Below are experts of layer 2 (counted from 0) of a mixture-of-experts language model. Rows are named router (the router's row for the expert), down (a neuron's output weights, with its number) and show model dimensions 48-95. Each number is 500 + 40 x the weight over its row's rms, rounded and kept within 0 to 999. Numbers have three digits each.
Before each expert's rows: a language model's description of what the expert responds to; "raises" lists some tokens whose logits its average output raises strongly, later layers aside. This comes from a sample of Wikipedia text that the model never trained on.

# expert 4
It responds to: Nouns, adjectives, suffixes. Nouns and adjectives after the or a, like American, United, River, town, and suffixes such as -ization, -land, -ation.
raises: "ard", " plays", "al"
router:588525523539473535485526497573593490451539593529493546464483527528489407499509515498455493530517478456529503446433519484484502499438480461496407
down0:465515618486561521485506472486511501464546420486470495482521418506418475497507536472559494428459540493519502564437488491492469431548572562493503
down1:490515494448503455513394511544452480465485477604507451496537440443500537494525474449518487411567491487426519539506464496482524534442489533476518
down2:494448490551511547551471506477458443481547469479484573472474485572470423498497498550478455492505516513509426519587440497528528452441538595511473
down3:495493497418445527468501479524416497490458479535545499512454449435515492520449467539522512517472549522496474487525502499552617492493399502489519
down4:497477498437490501465500486461525495494511474529557506479479468534475482572507538544509531553478460499498534503357481489508701464542273475455499
down5:471521502566530486481429475548509467505433453518514455503481526454484526501505505513511488487490558455506568509583493517491349491499621517541431
down6:479519587539447531519496506523485500527515488473515454428536510530502464471479499587467478509435572449479500508417518442502675483464295505491486
down7:486556576521560503483505480468578520552550502518542451476523427504519487504473485477467460480621491475461545515470526459560475551473469480463497
down8:511542567488510471505476464532506500499506531441411518459437468538535514450510530532489527548553523561429454510463568505579475451534508507496539
down9:559472506444457504507497535568510517444528475549548522479514555527463543537471478503451569542460489554538421537586519546560555594511560476512547
down10:519460566545461427517507516475547506501556566442528468496484496556479499500529494574503507492544577478536502436357546540509669486487298477493475
down11:480510481487391511501525529516499470424538569470505458487527517549478514455540467518428446469458426468520510556467472511552527514520433493509553
down12:523488490439496546546551468494498504503516577559507444461551435486482413492467456512496478528525556540488541472567513425568559484532317548453535
down13:459472533563499491495503510513474466534517483518514542496504522496508530517480479532473503486511491492500537552650453479540207489508777488495511
down14:469554509467561492442506439449577464514539444507511479533453449442514513519504493479516541528502549515564500485539536449499386492515610485458552
down15:578575445501526520563590463469450507467471504524464519442538486457463551462511432463455464518577504407526441518521509459455474547499471560507523
down16:526493516446509439508560573518480433499531434497486505463494517475514413514551531501448547541482489430540515525422469433505527467498355509504497
down17:526533498429569545523526532552504609560490483491553582490555508570528444474484557523537467525510481492525521478505476547556543520537387474461488
down18:479471481499455529478533553490427453448487538531482508498491466481464552469455524523531528490495513507474485535387518507505656484475369499521536
down19:535547447505476500462437514551486529487488515530472462476551500539520486509395524535476536454461453476434463466434461474484674539503369496487521
down20:470499517441463487479438473482524557528525485526452443438558445496450523504504540520585539489524467546502535428459468505507534509473510485504526
down21:541515513521540508534586513546516535479542566502480521505525551415545521509534495519489466494482549571446464524640450491506414524539523550516496
down22:505537612455466424530453552541505533481584469415585584456501469470516509476407494457467460488495561448488485480531579526464361495540594425583480
down23:538546544523469504522502510517486485523549484540528490482538532553473522472509479528560537516519515478513511456430564521525718540436270499482544
down24:539538586511485455503484504483518515530517568533505486439543557464537526505502462493510471535514511471499499468481570476543689476450327523452481
down25:462476507511499494516505520462500479512495487527516520482474505513504492476525493498511510525538443491477541499616428471519237514499776537469498
down26:552430514543486472553525531510460489515512498519555548497543496544486496475504535541540494502481483505491502477383461472515725543466270499513492
down27:531497513423433505492558472519475504498519488484520494490503492507548466493499488512481488531465511493488503498296551499520789501446241503502521
down28:501487483511404516558430506536422511467459584536555466515537539512471491480446563489514560497478490527444483500464487560546698476480341481499534
down29:434463509448534429472456466491475571459509599507515515448487468498493500501468533517524513510518486474445484500523461565535469527486407507467485
down30:507499509445445493475512550577465528477547469523471527532489504480555563503558515497523515543466444528496503542379531521537720519490327412493527
down31:452499509564501548473505509549544556505526487487458498467491507475472513515516525521468484532449512533512477436527482477480394484466602548455501
down32:569509547545500498545515505563526446491526477511537482535472530451486545538461444460465488492493531550603470493486489518519418505515490496469506
down33:517567479584545533474468544452511464494491495493433461501466504469509500514464446532512462490523511473504505505666463485495323491551736480527547
down34:512464523465530499537522532562516530485494568472493635433484461488507489518491492553541499580433448517388561502458553537496558460532461534507547
down35:482475483424470495486506494491482528478511589488515497520533529477448537557514539512491476470479506544506486482362506540514685511509370525516494
down36:417439490546475568542438460540511504545484470463440527532489500470549524548476532549516539488550501507443518492556529519489351536546643520464486
down37:543517492484566435509497590513549518555438474484489533486519519580555543505421496502513518442516511550559516480466515457537562488522482453521481
down38:514469475525503513398435508500473450547543474531453519487564476555411468481520550499507479496498537465454517571553537506451515583448532521586516
down39:504540451481536528474517502512488537488492571471499525521424525545509512475403580524479429507501539460492563523388550526497581472433399528496476
down40:496530487378504508464446485524500518497516510491489495546441477444524532466494478472569507498469499488520489501325529520475770538474342505469493
down41:480473542405528535487405498487523479530524473555485480542561495506407476483406542501478538581521548519487489470511499509541570451466319541452486
down42:476555438445451525539523500419559501532531629504488472490482477417453573467465545498502501440521473448495404524502522454551547475528426562540465
down43:478542457583518494511513504431534501464504474538451486501519512547524482538508504509522529462494576479522514525668499515427285527547670516482505
down44:520517475486491458455504472464466514489524579530450438516512519483529565513522502431554528458579525469555496514500439452446557523506503474433486
down45:471495579487445484484494517456497554560511519519525469536439512500559527510475535514520531542500525520569523462417533593475594476456385541565439
down46:544477503496518489471477502484489526521523569490506493470451514545486461539520533502472512488506516505495525547298524487460750538502278505516550
down47:565442445472479477524581527488476505577560509485415534536471506599489471507510524464519523526502518510433473452459486527498517463534474468471498
down48:481467466598551548503430482471505513509493480498504526547467513494579493446492517516512427470522472473553483499540463525507465506430547570460510
down49:550559446506489533510517530511452460507496509492409485504531586540478460524497419581438527445478478442573507507532503451447580469539459579499516
down50:536514463453467546556551420486531480475518515554548541538549474520498503448526547506515493477508545424508506567344581493495661470378368415468513
down51:574554414479484491467481533502485517458519516458540495511541548485476505533500495482481576468456459488542523500439510484472529575492469551506486
down52:538523488433549468530515483522529470530492533475470521527495484515469559440464493485450501469518470527494468503351549411468637441567415499499504
down53:425546470492540558454552528487523497515502485518482540482536518496541527577510547502497489538511543536494519571546554447563439520455554512499516
down54:517551469488441497568545580530453447459530502513465548455458542531533456493465438502518515493513552511489563487518538507502445490470636462441443
down55:437473530563500479515466530497604511534488501477462417490424494464593454559517584491535491525436469490508485551554485625445446509529517481574479
down56:531532515481457526511558530524454510486541556473567504487514502523489495492513543471496439516505536518476483535328481519499712520491321460513532
down57:550603468503436507538525468525469540481510523551502525531437486429565550518448504508506432419507499523428573596411564373497592506466405541447523
down58:487518570564544496418456467499474495515437441510488471505535523551536496500479469522467464512529510584520470544465503446442530593432462488630501
down59:454483434561497503468486509478433489521431505598511476503540514509518518509542584518513533515453555466542579497528549470477451529466531538465540
down60:541456511526536566484483490518497492501496511543480482550513528452441518476564448481489539510455556479492497454551511513457395543486523525575468
down61:475558500493540520500492537476526547568483431455501434497498558478483525500524514441487555515544463501498502599439496458484488500625496446479495
down62:545447448493447456496467470473456511514466525493524491459512541501552461503472525510539546477550534423448527536557482529454434479467607523567472
down63:526437447555475434418551485477529576510424488559536466488498456565557490501584503512566538508463478448517525550558529567563483525485487579469482
down64:489597500417516507550508531513480571456558560459512496463512471482499514523498490508519492498502519511514534496436504475521715460473287491464511
down65:505541483533493497489596471427468451557505487520487519436512495569505511491529510460554543476456498469510503524502465510478375586537673490540470
down66:470533545468484505487532543426482516534492500493573557479530467533467469457556571455518521491466511484485471513520477449468480490438480446540546
down67:497520549594452547516496459449515530435514507501523554513462505407521504436558510567551496513488480512543511484542488559470445481499556513414430
down68:499469494545540512513472467559534498482494527520479490513502556499499517546486508492511538483491514528467508492645589509540290470515701543551519
down69:470516501410453501490480526475483452510499472467524492529499516532485512526488455500558474501524499510519482481319522480500770456432306449471493
down70:488428564522488454521543500411477489461449505503456470476553561541540547551602446518553560498481499525482449464430492448406596512483417478520487
down71:447518544591533481506471489532597538518466479473498481456464582491532488510465513585487512513468483454500501515598522491481354438533642502490542
down72:483525482446489477470425481511496416589449442493506493513505556524502431518464546538468467509532466503488490528443512491488617487395376459550413
down73:452492518448449499515458528448545609524544512486453471479451504472529507504492521512510524553447546493506514511465492524577631542552454565545468
down74:601495514500557472445527468482537554550506526481605489504576468556526511480431474492506510508565511541593497512577500487512522507446415495486521
down75:460465528508509560550499522487546567537490524491473450512549545438497513500496568502526533541529500547517537516601496503494291459560720482498493
down76:519510500507591478498450479434592494516456436490456490527505504428502517488449520488471424599515509553459461396526550405555338497505526522512488
down77:405525562486474431530416446488467559498551519493518459454493444503441578529430509508534488484484560535476492489495537453504675475406553495550531
down78:518407533513461528514443464513467496470467499524493473520477500489479499467530522483447489470584536461450504544485478517442520501451524488502484
down79:510494518393435530529519495499470498495515513471536496502494498493512443499555515448463456555514508478489508478295532477524697455505323439474507
down80:476463465492552494604513533512476435460528422512521489463469439532505447499451495494534532507477449567478466528550488577566578438523459564442545
down81:516434515542491522552471436487535603551438493519552487560561488457519439501542494514475464519476510533502521446569505505525408500551642475477528
down82:500606459521559549533541491505512470421501516453460513450550511524495472571534446523505473551547476478546561483535494523487294527473688530485501
down83:514476465527444481500473536479468541496517558519471498538478498511480561599531519498584506490451458479509428553516426485486469538511486516470528
down84:491482396527533478535487524457467497518498556526488533461532492474505520492489459507499486527533505469506531527573566536436306528491623483506492
down85:462507498466544505532516461489501539459518463543470484562486447474497529508480484478478558490479522517545490549507454542474466498472640505475475

# expert 20
It responds to: The and name pieces. The article the after prepositions, capital letters like L, W, La, Air starting names, and the ending -ar in exemplar, collinear.
raises: "atrical", "olog", "pper"
router:462475435485511541497501466489508461520540446459445441507508520502549434492500515392517542564462491415506516552515523474490436530508480461549520
down0:447496468443473453468484565526453548512567468540528539531487548551525460520503549501539509514473519563478466495619536538527394531540264477509452
down1:465540483471515466574512499515525526473535531524522420521482479475541483461479527511472518516493510488490527450309482488545544469442635468467498
down2:439473423462431487489502460507465503482498562496522525473483471505503517509486520559527497476528437510505496475390479500492668505509768570472568
down3:548491516487558492487526556459527560467480490582503497566420530543472437459576604477488509462471503490532528494494495473439530471481479506462502
down4:518533533510447532508508556491491507493509545497473554545478549517485495506502456510492458431532481500548522510429522511479573454478664519474527
down5:575505436509593445569454539546430546527507514504483533507517521473519462501498493519429494560460467554470527520478395508517499459509526467500471
down6:449445441502502465492493479495486525474519459506562463486587516489459449468521511500452435505488535496543537470645579541506372512476263478499508
down7:557502531440471473456570462540542528531480477452510549562555453530481454513473557524449459532488495538479520516684532526495361553489272457445504
down8:525463451497508477507462496499451514543549557545485486466539547479488475533534476466519468553421494559529449498496489472487493497492436433491505
down9:399456563560496556506467516560554487479500487505479507534489474495530507463469462504454413476494423504502476517465515555491547485490551501399507
down10:488525480493564499490557532457554513498484468515451603519555502485457544443487497502510480471464564492481524492596481505508378460555335528466488
down11:474540500500448507559496535506523494467462434484471483572554516491394503473441475490473601541491544424504451498435542529511540538494533545492444
down12:445559479485481519480464480538519456524454545533499453418538430532532544406516569518441546492563523455517468510619479471488475546505423552490489
down13:483500446414498520468450483597560512539535448493569539492465505497415497555535539481466402457564474491502557543541418533516488517460434573468490
down14:496449527449522524544537507472455511542503431498457511511539487481610435452513546449430548516444459531476403501462500405539518472523560501467517
down15:513489464490488510480453492465497563453428429494531472464467502544517492538462502520562471527551533462434555516549494552450464548534416458489473
down16:481480495491565527507464550457544503512494473449480466513534429481485492476500459507556496476516544465469485518439478442478665480419612519469489
down17:533443486457521468457516446498493411436424578540513518458534514523474566529523528534506492448505505477625553520557576483447599546488505603516458
down18:502483492468436512557508444545449484409510504532515529480458512548497567457482504487498483397494528525498436516579453489493458549538371499495487
down19:491520501546569542469467544453553543584550556535449516473519511497499501488543436546481489588433490514457524490463515413538470471473477542469500
down20:474519462466466540534468478507498510486492506477535494552474460474527497513526535487489507445460497522459464571546540545504400501434398408488479
down21:465469495511498483467495510509520509525511493486627516514489532477474499555570540455508530483485534486523519511654445451507378494515280554486512
down22:423498478485482470524512486515504461493559516476488521485458477462461566503494468567466426442445508540506443521646520462519377497534238446584512
down23:544554514519526436490500508467518449572406527478452442487489545551573523543487484536453452496536498538474539514498525513534433452553547485535518
down24:436483480511517462513540476490509420552491440456574446578553529523452455579496486516496512470521433503489509527477478497494455520506491436594525
down25:556525577476450456509481526499435465557516490531526541425546468478469500420525474494482553478547490480470531484451501455435569482532566433517514
down26:480461560514457529520459456525464472455509504479409504530481513493524416498483467458462497501513507476500448496607568480514350448524281452541491
down27:551502480547483500446470477440501484488475478515463465493494497438515486531545509515489510473475502460552458530676530507514328555490275517480541
down28:528530444490587529489517496515535495492529489483532480491443475518521514538469547535461500480492506538527475418531519448495503416487450494503395
down29:516476537475491559495496495500515514510513537514488484471461503496429480493522507513480464483471483504481494499723549500503397550467184489506462
down30:511478521501565555481473491511582490529506479594514516591544493532523471491441470489571520528542567433494523476457552547500584481591629506444446
down31:476535472523574534524478504541479508466524469534511420456575445524444398504528521513585492494528472506439553483430532529450572520578628464558518
down32:507503546487511530499544467480537527475458468553543559478492470573541540566544470454505538469489477481564494464561454455572382471556407500403472
down33:474520500491518530482470480495503460514537550553504504447531502541479554504436457495533533534474539454532476445521474479532511490527506535466532
down34:523511514487462472551535542521455447479485531483452500491521461609453553511560560456568520519483485440529474502576439461518399550495388451463529
down35:478516495580547474531506491511505474494468492514459497489521479477499504535489496505486533504509466485534515485270511526513639518472808510538509
down36:436488474544466479467418479474491502526482518481493483495530417508459466464477523495525462523493579539513440444482496487541508458482529477540558
down37:480534524453489511502500449532521481440530425497507500515521485538545557476485475537464516505537507487450496552650551482451401579454277456493500
down38:499501408493471548513456468535513538496487450501490446528481528605503506540518503469492487503526496516536482493619526481498334546518287521475479
down39:517498520501522547527481459491549455475507504464463517517515544496556394579513540434593547512535507504491556479571549522490450580470411534514439
down40:434499485493415529545510498447498551490489530514491503484516491543482497459433545585479514437423555526497511467497543535492512548513495558479512
down41:485528501577564487522616494460501457462505464487429540522506527553481516525506525512531532524523540492510418480462547566502422489451407500518506
down42:526497450490447492452586528528464431474507551523454498521481482438515499439509539479488431522425513508502435519536525500510510463530467473402490
down43:490451478464585437503530511538498578497492473508543470508481478438537509446462439513521433527588534540485520527468507444518552583575580511534451
down44:465457526547489453460431543452549476467462474557484524487502513557483457467526497487511423507521521565435479560417477492505506481519555462473469
down45:477553486562504562475422471504534520489431506489531489494536493518551473509414483506485506558483422485514457495390472502448546519518699524589480
down46:555514493502549538499492483482510543591445428436486510482511477525493466509469506522463478577554483547543523483441495515567451466521489497496469
down47:492463489524484559513500500533497490478453503483487543520515555528448485492491504524523526502487507478561444517581573535478261509537216508484444
down48:479472490487422443500503496455512449495485542528526468455565500465527461488490398475551546423493480540492477435450505516539520526530530555507522
down49:457477553523535491535503516527476559532409544456502511578554549552477523474499450511465509508471509518494489487371524478442657517549639494490442
down50:473570519443440520523586518520579457555519558484477506457569492495535446492418472484409530503450547544456459490546453518529512509539485447505496
down51:534480468458531451501609520474519582469511548485453481445550524467470479500582451538594525500430463535452558523428483454542500455567524462609479
down52:516439466443520457576508498433468518496534505513516492517518497444472539451454494506455504510423486497510444552469489530440471489446485533591507
down53:507475493453490494487514501481510500491508492493517495508502497510490502499516516499535499498492508499500491499675539488483192494506117506498526
down54:486506483528530527495540441525548505504426573484535488542558521437481503467469520565367545539561543481517533548368505511468543541547620532488498
down55:546501466477440478507501507529421490522460485500535540508486477523506491524468518460496507579472510581455559519564463462428348480491258552499509
down56:502486502416498447506521498524472507505543524495489494480475502482467507498496520476570482500488495503505499479730520480509346481496140492488504
down57:452513495534490510460429438403516499479466491504499461501595460432415443520501532474519481463518492458527548506439446500526556480430644568428467
down58:496483471512522467562511553505514497490504524501496499520443587471555495541497459485493496523544442521505493452357429450521583462507711547529491
down59:531448534518493461534495565552513473572447594474498492515517526475515504486449513510478421567522507510463463487553491479485455503461400505582478
down60:480520494509493561525441426511441505537461446522459510537504519514508550493494456547456472554496471471534525495410530483461594450559671516494517
down61:495476573412473444495549477504478486486511497526525521536486515506493544475469532530546491487518501461494460537729454537476377566487247460516431
down62:517497461546523441506506536497541543517513500506538538506507484492513466449490435549510482466470546496515525502465570456474506587517538517374508
down63:553562489509601535533494509458553545442557503529496507526549454491480492544511538511462519491496473549594454524517499420540540459471521556478511
down64:559566577514509444516588462510518486582525473532524458475508474513503499571524504507554483496493518454409503592537446481456403538492421490583502
down65:500524522490495473503458521554486553448496419430541522501536432579477545468473496482528459433473453518453487559550466530484505465455467475518560
down66:571502519498511527502502523491517515512465498479566498482497489526538502498500490494484496515494534481506541503738508494536314502480158519491489
down67:463503524513488508567458547490538532447476515459536580489473513584471510537453449455489487480436477532616451490474478496511542526519547485493541
down68:514473488533452501420521473480525490554496484491486466463519495515535520500447483482417466433471554515557485487450455472445593555447641488567525
down69:489517501560555572532492499481473468515508449538481519472517506518451515530516520465491511440539531521512464527362529465498620547511754495425585
down70:541491518558582513496466540514524443535499460506448552484528490467472513529503515452566575487556499481477490497345427461551567465583673496523497
down71:488492499455537542549541507509502471510496506465495512475527475464447504495556494452524474538531528513408525446475588519518473534477478512521480
down72:488530538574532507463471501440539485502488552551552455474474486513516522533521549513515538549492509481461537445402448506507639520531690548553515
down73:575507484542452461521556511511462471511501532451445458507575587545472540532463444557506580478498497493511481533492507570474569525506552537510542
down74:552518470503503546427493467486561511483531518555599450500505481517492477504452521493577489544401499512499446542535522541484402491520263467483483
down75:477588523544560513531508528473545534502452458517470461534460477454498473526480520470523487477486566505546485469337540522463631458552726509506486
down76:521422463567497552532457465536446486540484429477494497411498525465507473498571449516579491531483497479531593518387546545441573458534690468469464
down77:549530591484544512504497507555504422493476511498543470422502479522498488465540560513503510495525548489558416522531533548527471484425443415453545
down78:510439493444456497516473541566497482494453527521502444443510478472484520484527525474472517585439456485462592488578365533503513515499436428524543
down79:467483521518470476491452537461567473481453477475529536491469539557483462566543550435586505529493453477453484524507529437486528566477533540542522
down80:486549538509549527435504521601478472526519523470487501474500556528450538485469482501517496477490486493535533505608457443535452519497385495473528
down81:519455520478490483469485513500584483439462514518543524487469428513471493462501618490472488502516500501557601513490424460480521531442497443490422
down82:492492500485565497509471529569509521554514492500472533465531543464464498533566423569507510555446507541538575495444498502541667446566685424511507
down83:571554507512424524469522482481500543430528506557543509480510520527476493563516475471527477502515540478507497475548540496459291515580233526516474
down84:449509454559529471538527492538479546471470517516438519545469535528482469481539431486441492516531479553499540485335480492510685480489735533443476
down85:563502535578488496584442564523484490543501426444484413550530470520512513533441452545541512503458481485593477501389557463448556436527684405484499

# expert 18
It responds to: To and line ends. The infinitive or preposition to, especially after linked, plus also, would, more, while, sentence periods, and table line breaks.
raises: "Species", " MPC", "cles"
router:540521492547628510480545562544489440549538555573464486465505527418495543543544519434495464522500496549495515455368546499476467560472505528494536
down0:547527498501497544483504476566498477514533486556563504429441545513493463500523453458518465441489527502501545482542466486458641532544417441425587
down1:511486462476505463532534461502529482494499483474504499500555522490486527544535471536449444480524475516555503426377495490558506459462678496537453
down2:491521507471462579477507429562428580567498521475518540505554492527495482503516502472516505520453509528538511570477452510515491519431580519482509
down3:504450487536503499462539474494474548547483463514486474510564555528499479545491530583485553486498420491460480502615548477523530595455387534475458
down4:521496495515501526416448508499467498557467493548514545523517543523542542518510564546519457511486534593489505475519528462531413516507518506506537
down5:537530514499520504522529460508596521531556464551548512519469503481494440469582524510436469557527497481410369469445493532547509524434505511424487
down6:455488498523486512463518522414484451501505549472426482488495465530441521467515472557514492526553548540578543468423495489510467520449690522501578
down7:492509508497485489494544538539479492516472502521591494512495488495490525499450541508530510515504519500537497570197528505481387533458835493516520
down8:485540527492523557557453533518497542528509536524526456467494467488481460488474508492496466524616551471534540472661492471485605516543373467522552
down9:550547504531495517456585525488526521490541477452531497529483531468474553559543524490552514471467523482527561530248504418547468498498765463496479
down10:511545482430469496506492501460477448540518575602506492485540510548520502504487502449514483462537504525489449474382504507506444557489666480490547
down11:415509487476516513491472476524530493518475528554521498434525515523547457485531476490501474593512496523528527477699503534471624489518264483510486
down12:506546515508553525434460492519530523534555492505487490484462499495505515528495459500512533482534486499500554516635401471484703509519246519503492
down13:568503481524524562525487448474499521542535501528546500522497477545523453564458495487491469437444493471487473482475506568526321430538581470529494
down14:562445532537487443499499434509466533515481482535495501574525507484480502501491551470528478580535468414568527488514504496511449584598530525566505
down15:516506537495439570505520526456494496562479511534576561556519529484472540497522544522480551599452428438461449517524522491513476521483493472559446
down16:492475512584529482513418469460530530481501447513502499467475495545526504509459487489487493399480485458454542472620453503523603541445288536439447
down17:508573551461458516516474504488485468464526506477523554467511506553489449449460433478542462587477496515564496471522538444472549497532509481530506
down18:544495437539522436492439571463494509484506500529525498491471568572491523449521490504428468530533554488490507447569476448487499496573342511565534
down19:563488510487481511477391481470465537521515549414479502507452513448575510465552538531469473500465456549492456514527409473530502514527411479471551
down20:485456456513465468502477462545492527484545531531493535510444554516497510472462482483502473481507498490540491490654487543531640522490273512536441
down21:503467488518488527531467487521500508464503506478480486504515525474521461506479435463462511497553520527515483506757493477511486480524148519522502
down22:484513531512485501473436462508462406497461507510501518512500499490505484509498472501491566511551501516464471489683473471511641499537250536519498
down23:489538492467525508536543509523502499457499551521572516453571512526475478513532506490506497503461472490524473478354517486462360524464655519485517
down24:552545484543521478464452474550595503510504519506460453496548513468531433489524444469598457536486496557544489426589474514476536442578367482449510
down25:492445499561540556549470492545545487456509564499480451553491505489501511462528494500488464512584514496529553527680421469516527498520209519463541
down26:528498481540492529525472476427513514458547483556491528554536527534446495489594507508448464485483456413478494471536451534496559486429413569444422
down27:528456491476446485468487481524509535500478440492517472495469480470488511470511508561507517481521499500510539524692441499498720555537247562493492
down28:583528480478518535480512517479514480511549510530446567570581474514533464542460559455477520504445526527498501517439432472537471511441674485562477
down29:518517511454483499450486440519467487524525482403493519520528551547501543521484496553456491482538476508501562479520503535502541529526357505520433
down30:479502488534516452441450553530519548483494473536565466493507536548494559489538449462510456449476529453533522499526545496530458522491445551502505
down31:572444470484501505518473484479512464508532529484435515519462496540530426555543482443524516471433497457498426462560478488443537509530468443485427
down32:519566490514516516522442514494497531571503493488432515514486476489477479521490510503434502549482526453434500501614437544502591458526358567470429
down33:465487465530524547498533471494556477461461508488559494537523607469505504570528572461500501514540532477546541464449505489490343465536655432531443
down34:513487499492532511514521516538574444586502499455472515526479506528520528467453507499424515479523455494522475506550521491467585534441344482460524
down35:431506535634520453499452511423463563512466449496472521479537453539541539516490538508512463553439444535444482559568513568488660501510421465489490
down36:481450478521507494496460541454471449539436500397453504456512515491479462478536400463488490486485539511553521473509544447545478587519611495478530
down37:462473519508456469571496585451476500486513446500450501472516461499482515465497391429555501485491553547474481478411543499521469482516448481493509
down38:489479566508482524566493497502486567554517566503490486505542414482509519530473520481576512434480542461452447509379482504560485498515655481476526
down39:471474504484456448513546487568566552475521492471558492487456433426535526505567497450467485516494514509487484450539490522532587590491515517467481
down40:521522514420486526482543504433555450462509553481489546441459477540481567483514472508486472481533511544500440495399573488511242501511664492475524
down41:461448422580511467479550532495462480481449549536548447497569520565469534465526513547560521431499551496501451512447568505541461530454578481546474
down42:487528506487479558438486505435509491516488572489450480444473514471536524483450530458460490448493493569547488548563496486485583477481499489464520
down43:475421522583407520451462467528497505523494499468503455605529544558533476537456476511518463547635479486507458508630515527438498588544374587511509
down44:557469474487466427551496450455497456505515510557520513575456488550452479488474451494478541549490541509524526456529449532503521461485456496568423
down45:507486571557544438460557497560537502488455431493513426514529500509500488491486510497520422494477502458573456512469537439521503479522564486524504
down46:568560507533502459536498483430478476516480456501511514549542579467494485492518455494512492483473515431493437508368488486507411500477696463487462
down47:546488517525491478601562522509489465520527519489479548479515477505525526495522578446545470501503491499555517503377503488458377476506746454459491
down48:513529519489538525478460506414483488522477451530508485438490492507492499564438479472544555458544530406527481491557531496465473522490457508471499
down49:498498458465514487498512450514514484412486550498439503517467457490448450512501485408579493512558519492544520524503474447490537489446487501495522
down50:467486482473510447497535515470437474527486493452461511515587540486474501482541469559463538543517503493503549465577456517503547515543365568452492
down51:517499531545499509509551481490524507486509517485467488502489490463489528463485518506534522499510515492503480436264530492503219496506821482508488
down52:526580550426486536473518534508507454496543482498559479466545461509531553477506532548447456563461519540488531525559531482488378551491605498573501
down53:523530518520482494562427479538467532483522493499542460551410470499423494458437492444479545506527468541518501419428556530540397490469543478566503
down54:507463422491531484474524515507592439449422538483508470476518548484503535545516598512551556508538481490494570485494537445541386456505580455559472
down55:497496500485529481515449530491554507499472488470445504479490511548475512488509525466520501514492474457503514507792478509493461486549206527543514
down56:485483499433521520532445498512532492463533456504517506529481537544553501457493585480561559504570429452503549554418579514470262557461629445536503
down57:499546493479469438533413478450464459517510460516512461490452527555495536438447512501510490518488486442476490549526543464509474499547494541461457
down58:551553493544447486430524516483503467441560441568494531430450457581452487477475505433470491439501506527562509471600419521532612526442470506460482
down59:514496575505483548465473481476440451424495491485501509503474593539462490539443518476481478496517477436492425501480431529586501490526543508503492
down60:486461519522500465497498441502526499517484466472552514500413526448523554475522502454500532491498582469560486451383440549466470486499747463448529
down61:535593455526476443521442504480525536547473522528461514536493504450481520519529466551483524519483492485503498500393552474476509443524699472467550
down62:505457521441430540539500510454503427505543528477502592508451475555484495537479501447422498467535520529484499514609475504532620419446314482574506
down63:447607559545581544514410507590517514505490491538417510492487511509484440523484449530484526447483507468522449501580434459555541531542387463470508
down64:501501535452523605539460461563518465517522438461461554546441446445512393542475495507538527522478487519500488455666462524509567469490300480496465
down65:462486474521513525544519539491476476528504469412516450524483590534475537472532445513533508606514503554505517460434521474384507509510590510512471
down66:498501489417495447514516506465482489466521487494476523550498522526437501497475527504486449470499499508501509490237515536555353473460763478485493
down67:463509483461458472448466466513540525469493497573470539495486543398533478515484461560471533527552488570503501538518464558431552410511481574465526
down68:462504508477449494470585482547496512490540524490502545480451511534495475477492518522498456488490505563509485495303500441538355516470771478552545
down69:533548487415528489515546468525481486458517494498515538502540522518511552425532485538516487513524530522488520497353593499492297512557734503488488
down70:497535520503512491512499440558420451615560497449545506538454476495524491466454482457461554500499468529496538467414553534468410493542599498536524
down71:522489520404431567506517442560497542505486524488464527524513499513537484517468482522520448519480509530491500484367465530402475493502699521470464
down72:546551472556477544561548448502473492545500482511566527486477521513467591505543457487441484459551488514483520424373539473487395464511643559495578
down73:493482536538578538501521503505459495495501504533571465568538489503579531519571535511504501503448480448507500531550551439485515561449516430447427
down74:477491481579526516492518531483462466502544514496550550523529507478458495495483515535569458479448462526489544511354544548489597527462744553543536
down75:495502436461510501472496540528514513477546470542544462507505430488488436459560516546499565511527556475537445422455476549528435507451667529439503
down76:478564469522510509534563543440453470479487490513571472434518503478540534535455422513444462517528519529524454423463472466449543518526539490454504
down77:498454476487421486445494491504468570465503484501497407567420529506494528530516466534513565587501465438460526484441407462590445501484593550464467
down78:503456409509526476499485537556526509598525505560488497502496505455568432489486476531459437493470466497541499531691458506523595484493270525496512
down79:445513538423488509485509494423503561496466517506421499512494472453466487443518534505493476559542481524555545574557497447473536513519466582432459
down80:505492468572486504449513497522517422508527533493487520457515482469553593497548499518495527460519514452442466491562460430556590507447430488522575
down81:468521515449514534605524504500570526494491502492573488465524491429561520463538524478450527481459464509422531469488503455535457484541511621519490
down82:480479546551533514494454550476476497505519456512485505515505481507469492536499477509463551495522503466464471499745504485495574490557226491509503
down83:514545508581498508506526546482465513502485573491546510436491458527495516560470606508514522435508517487530500484361520497558392518527617482525535
down84:455495529432512537449465542521480485493495476498476503543470436570533540485499490477462498477512481501490519505699464483509591473534262529512548
down85:486516484420454488525504514499531418578475493449511510490487513466470497463498487494486480491472518468483517478662473414447586515592264502535529